Experts of a small language model.
Size: 14 layers, width 192, 50.5M parameters.
Experts: 48 clamped SwiGLU neurons an expert, 4 picks a token, a shared expert of 128 neurons.
Training: a variant of Muon for the experts, 529M tokens.
Below are experts of layer 2 (counted from 0) of a mixture-of-experts language model. Rows are named router (the router's row for the expert), gate (a neuron's input weights, with its number), up (a neuron's input weights, with its number), down (a neuron's output weights, with its number) and show model dimensions 128-191. Each number is 128 + 24 x the weight over its row's rms, rounded and kept within 0 to 255. Numbers have three digits each.
After each expert's rows: a language model's description of what the expert responds to; "mostly gets" lists some tokens that are sent to it at least half of the time. This comes from a sample of Wikipedia text that the model never trained on.

# expert 45
router:121141140131133096153154133119158123137114130149125142157145110151086101109116127160124097104135090093116169155135166129105130151087127135142111110167169104103101162145134135146154119160102129
gate3:082201103157093102153137134117114135110110136068168106112097110084206087141091092128151132118124147160163154131111104114141126118087132116105119121128150128104148139161129130120086153120143131
up3:113169116067084129136131132128099124127125138120168115142129113119121118096130085154125115139104132119121088165146140096122122103121114146121130208081106133147140068144146117072136130165136128
down3:134148139061087166138117164111149119143145142123129150105089156174126150165074175122092154121155143110135164096130110135184142099164132114114156103122162091126114109132090123137132057148110117
gate4:141110111101166074140135133119127148131129099109114135152131128142136109108126134085137111137116157157154110149147111103112163126097150132148146100164151154099115130095140142143150138136126178
up4:101114130110121131123131125111141132140141132149106133177139123137150117084106154116174100119115145135116144127153112132126152146118119134096132084157146170100091125094090136120127131113155163
down4:110104144124143126136154120122106151154133151163111123129136135138099154133142129117101150132149138106114128138169097086182162088096134157107124142126128142098131121121079133129139137132120123
gate5:134116134053163136107112143143145126079124141103113114189151112129159134133102148085090106136143140097144107140122123105097155150088126097095175130165127136098071165148095138116157093132102141
up5:130155143096138170127139104138118103129093151125190121155141146148123100121123082113076107148124074144116145095121090129136148131123159112124138150145143158135082157131113137121171121070121149
down5:137090092108089150115146159144105164109097151126141156116098148110173120118122118105153121094134116113148116143096147150124154121145166142148128168136132131125081125159126126150099123089132129
gate6:170129154092102119110117137108137098117103130130127141140190140152141099120149108145121107105135145117090186132113128078148109152159147134089120144158100116176109137111072116128164085110125117
up6:115120142084116130133114113104106120127150137154163142101116126168154119070120128135130149105149106144125140080130140102151148134187154128094143135095123114113104109148122066146138087141129116
down6:106125136141177118127094119071140175132134119128152140117161126139117112109117085074148114120138111136180131139129130150115123139108142156131063149123084129121140073133101177117131119118099146
Foreign and place-name pieces
mostly gets: "pool", "arriage", "ca", "gu", "ba", "mann"

# expert 5
router:104166123145105100133066129132126105092132134103165148135137086090127148159103130131089096117103148149123168167151137153152143100151106161136155117107142129118162097148139136140094146154138139
gate3:161163134220168144113125161079093116124118112127103147160113163139147119149110086133136112119107137170112112144106123075157113137134175140134098133108092120120158098121123101153108162109156113
up3:129094115133163129123143137104129134107162139101142185109138172113111106130127091111105098131121180178145087124140086120139170139083122114099163114075158164133139106120079128103097143145161084
down3:157143135117134123122109105159126105150099102083116113112139118123111086118092178066129120121116089152095120098125156123113151126131149107077065129068121146141121124177121164132136093104153156
gate4:184109106157121111142113111160095141096124124124128144108124123134130123125116097153110114164134130156127184107129041102159149140169134105102159169103116118115168128085119072107116141120144166
up4:110132132144136129141124092124133117095136093107131113144060120195144148124154133118118135179121099149116148111117105134104090100158083155101181104085133107135099102117132127115133085162131090
down4:084123119125109081160111159140103093141169080092129109158128142150142126163136129136153093117114119111140154120117129116176144118107112141167160110153138118131137129130160105164135130130105159
gate5:128130160180083149124140111141130127120141157097125135158153150168131124124139123128115147151128151143135120112102097138161152115128138130144140110108131115098109117160131117073101125112155156
up5:128160116089102116147112124102107139119138138114099142137145123173117108121146163149166136113136169137144139136101081091102168138149179172130109114112135127086118108114123132095120124132168160
down5:147151093100141171133160133123111135141112125123161165147121145163169107145146194131161126095092137117131116109144109136128123140148148138123106093123099138098099114154096100141105105140109124
gate6:125155120123144091106120169121123140115152140101134192131176106085151120173103145137102115149092141132141146125131129164122120106109142136141125158171122105124121115106104094121109144161118151
up6:151094108134130118157110146142111127115125149104120137098158114121133136120123128149082071136137116172146150135165156137115145084140134124157117158118148151138110120144126062098114156104123165
down6:129089159119146125094135122160160164133147134162175158138107106142136089124123140102115127088133109173097148147146107085115147099118129122144157126097123121129131125133137126115112148142168112
Name word-piece endings
mostly gets: "innesota", " Wilson", "assachusetts", "anchester", "oky", "evin"

# expert 60
router:157153115106124070123133128139158110165143128163123099098103108087095136134162129122123115072114151146089111128097134144110146163094140131123135155101111143104068129167145132114172091156162089
gate0:098121154092152121154131129081143158137180112104137130067168138119115129088148112104107113113095132125125123141178107108151131142168129110148142100120109138128116139116157140100146183170154105
up0:102121152135132115153116124144130150082080132088119115118122146136105142132124133112161131113131118152158163090132182131148130149122120104117113178133144114132128110177126114180084126129113110
down0:143087132137169137136180157124165125109099130138141172151119106134101152123114126137121149109154061123083136132098131168150169082111101132150097096139114142129089108164102119121097135124154093
gate1:096148151084102136111163116140141120141137144114149090132177150110123107111170111144135133159129169121117139107092150131134128165145094139124134122187123141100092121123120096133104143120104157
up1:105139161133087114152165109131115131125137142161096096127096126122175099087154114100146130137126141188114117128121150102152136138158125139160125115116153110094118075138112099171077117136130119
down1:153117121099140135138135124140129140109145133119159103116157116092091146134104133176140147155125110162126098111142135141144123162112109139113128158129095093105155114084081176124123101130160157
gate2:142123154133087079168104143126112118130167122121125133079164106144125155106119096154106071122104149162133130159148127111139100133130135127139125124089134154087123102129102086109115167150124120
up2:144131143115120111147086191130127128160204141170109139090134122091108105085133135131122085138109150163120140126133131102136114148157136117144116150108125117110098155122134114130162143161143166
down2:146135135145127102114126129100117117123129148100109159132159130140130073098146107137040140094121134151136168170131114155139133105114148112136141118117127122131188159139128152154113126132133122
gate3:090132112110108105127139121089114174171134144136148105121098163120121084112162121155098100151116087112129132133117124146062112103155123143088091179084117130186129120100168120107146144118126137
up3:107162150075074066165178127128140148135127156131159094117099160139102112135160109151086111159104080125154129156143146126085135102166131138119091188115127120137133097145126110116119168137107119
down3:155134117121109134082139136129155161112101115135149108160054110105105104136138160129118128155158139126114119111163133166139132139131143127089106169129163141185097152125120105131129142174125111
Roads, railways and -ough
mostly gets: "ough", " Park", " Road", " railway", " road", " Railway"

# expert 18
router:117130148136070096162151116138152121136124121165058133146123086121141102105121120121139163145122110111078127107143133106109167166104099176126128101109134165091102111150152132129101096150108173
gate0:158141129133129103148133127149092154132162159172126136170136085130156095117177107118153083164114132082123139164117146111160168128125111117139133160099114144101145085092129117113102167118105143
up0:176134113152115137137135106178081165142161121156122119138129121144125117132166120105179117137086130095097125131126145110115161151144084170148093162104115140116136105107119146109119155120117135
down0:111149111147107137121143139136079168101132114139092127136072081122122135106127106117186134155143123103101115117113162131136147136153145132124160129107104098125197140114115087119106153117074123
gate1:107135155084091167149154094104150108069108123169149161127131103086101109121137128123065103109112132136120183150122150103127131127146139128140122101145111134101123137143139132131137142155141179
up1:102121169140128139153145123120105104116159181168129173096150155090151146156132138125105125102124080108127189119148102161121101139113123125118084132188128135084153054095113097132129129113152095
down1:150148120080146128098136135113107139142117129131126108134147128121106105141159125106104118086175186085179129104168125131135176113105111117132149156152124060117114125139134124092134141136152144
gate2:144130166112128145153153132103087109146137101133125062169106120161120125135159140131130138123095114114119110105136123160130149113132163160117126105170124089129141115167141086117114110181157149
up2:134143144158124140112170166067058134143115074146128087183121080163125125135157129135141131136075131119137162082121103145142158117134167123137164099155135122122124101124134087134114140181116137
down2:104158113167146078132201118113081111132174124144130118139137095144157138132139140104140148129155124133081128142109125134121124156073093077125139091151186115132138135124150136138093134177089116
gate3:160159137143147089134102141098142114112132119178101174107179146098152138156101128087159102134129126131145137141138145117137112152124170118112143100107129139118123076131111133137122137143145069
up3:139148152132114144164095131087103142146168138134112135101151121102098118174088137121119128144133137142122143142132103116119105154142133141110144149131107148093128060140093115163124128139149088
down3:115133121154143153049133153079137087167102175094119150139156157088139118131159137134143135160099121110147147108102091125087130095144091100121102105126112111123127096132132162119122108131151144
Mixed pieces in names and tables
mostly gets: " rece", "hood", " Land", " pass", " transport", "assachusetts"

# expert 61
router:150123089097140059178088148119133171129080155107142133091134125134159135117107124111098132121148179126135148102136142180123085150131115146126173102131117113108129080134130146119148138113167139
gate0:166153130129143140150138132076094125141125105102154107091145106156112130174126097127156132148150152122102109094112133090159127149076115152106110152136120126115113145103132102147179106143144070
up0:112132111126134104109147102147119113138133172163155127103151127147090166145139133151151121140140180110131137124131115117082114152097160120128138157116103110118129053113140127086123130113148115
down0:136130159143108144128144115086105120097119146121148137146151149106146143076098129097124111151119107117120148122161107089148083151155093113103158116124103128156151119133139158169115149178104113
gate1:106164102123086126121096125099115106103121181128189137142134124080131146095121105127098150123082130123066098119126123167113161124121125126123154173096111139120112072138154140115135166157127122
up1:072150124144090105123124123119145104122108194094162164111178123109100161092113089129086121131110137120118110138146137119073137096113138125142137100087127099134132095125177148089125134136079137
down1:171190113134115121143118154089115126119114173150146124121107127169102141164124122161107132070135122115132129111072155112133112129095139138121141169112121125110137128161122103141120130136165082
gate2:141170119135164116109117117153104090103139087133132141148153168122134138168134118098132125176151140123100100119165099162111094154134138086126149146119126115128135102144127107138174094115142110
up2:127154063112170117141146135166134140093119093139104137152126145071137115166140138101092105208143130119121119094119125132130115185100096123133127139108135177102130110131163143146154158137126160
down2:102108135161120130149079140073148100149153157134144135122145078128168129143135138100135112155136146105150108116134126100140139118124099128063131122166086116122153096130112120121114169110142123
gate3:064110137132134125120153122115160098122175159104170162143116153121154127132143097104112130151091148139147145128126126128077116130085182083116198128161082116148129121149121088106145106144084121
up3:121142096112169109127156129150140155131134143043109146123152108135118105160153114123162120125131142156168091154111134149133136152139158137118125113129161168156118114148151121147136107145127107
down3:137094137123161137137123151137174137139145165102147101148133086117148100128139129098127112144137132134142148061129143130095096154134118113128110146167107114103141124135121121092134169114146126
Digit pieces of numbers
mostly gets: "960", "ampion", "016", "015", "958", "023"

# expert 7
router:139113121112122135130081158144115114107098163141135109126142097099089112097147119084107107116123092131137171134148156134129122113114128166083148128113088120128119081110107170132153138143158144
gate0:145119131098139150131143126137089111131137131126154097154148101117087133094150103109099116096115133172129126120127142141113103109118106118106143130147101107156129159177122153129152086162124093
up0:125110137127103133118158140139092088133144120119164141132091059151116131114129092108110137084065158104114074145116092182130151096137118100145179116149124111161126134153143110150094095148134092
down0:113119092134095114143121162116136151100130121112114139115140130131158123143128143109166179119122139123148119086074136138131147141164139095117096094144112127143147128133119123112105141111147133
gate1:156147106137107181132121117127126087161127114135147107129098116130120130144106135133084140133121123095121100143123178088160102111069125153095103138114137136140103152138133106116063145129139141
up1:139131104139120141117142119103137129150127128176170107101092157132145129133110104121134149137113088121096092156150171145154119095093141119116109149116134113109135166141132090102140139165150118
down1:116128099145102119098140143118118119169139113118139096110136142151127126130172152154114131125085165128130166176089081088095131101141127127132133119091139123122120133118155132107150118179081096
gate2:146130145169133109157089149160160109134152107113106146199126114122070136098162155160135097124071096122164142095100121135119106094112100123158111086095155163178112100139132126142141118145157126
up2:121117164165143133134139140122119100094100082105130111154140104082156128105152145120139112149102170103109177153100119113115128179131153118115144150127076185177120139142108136136138088127127141
down2:148139123140117094138169089116162113152125107111139128123130111155115140135091120156150088144137105130106152115110178115131169133144118142137114102087151135082089108163155149121165070143126118
gate3:137133143122128150129125118109145140125121122155115095108132114131117103170174102121158155110138129108100130160158181127129090081155129139109129116135100143107080136094180151133102123124165139
up3:144152127118114109127100117105144135139126152191097085117153096076089143167161092144161171139118112154095150159150130152147098101116126121100147111104136150113103172133193131126134134122177164
down3:142099119113125170147122092124144122123142091147117093118123177141154145089111142165103162123141134128093153135112117115113102153114116095126128116102155084109185130116129124187146125130144143
Mid-word name pieces
mostly gets: "apan", "ctor", "wick", "ohn", "work", "opher"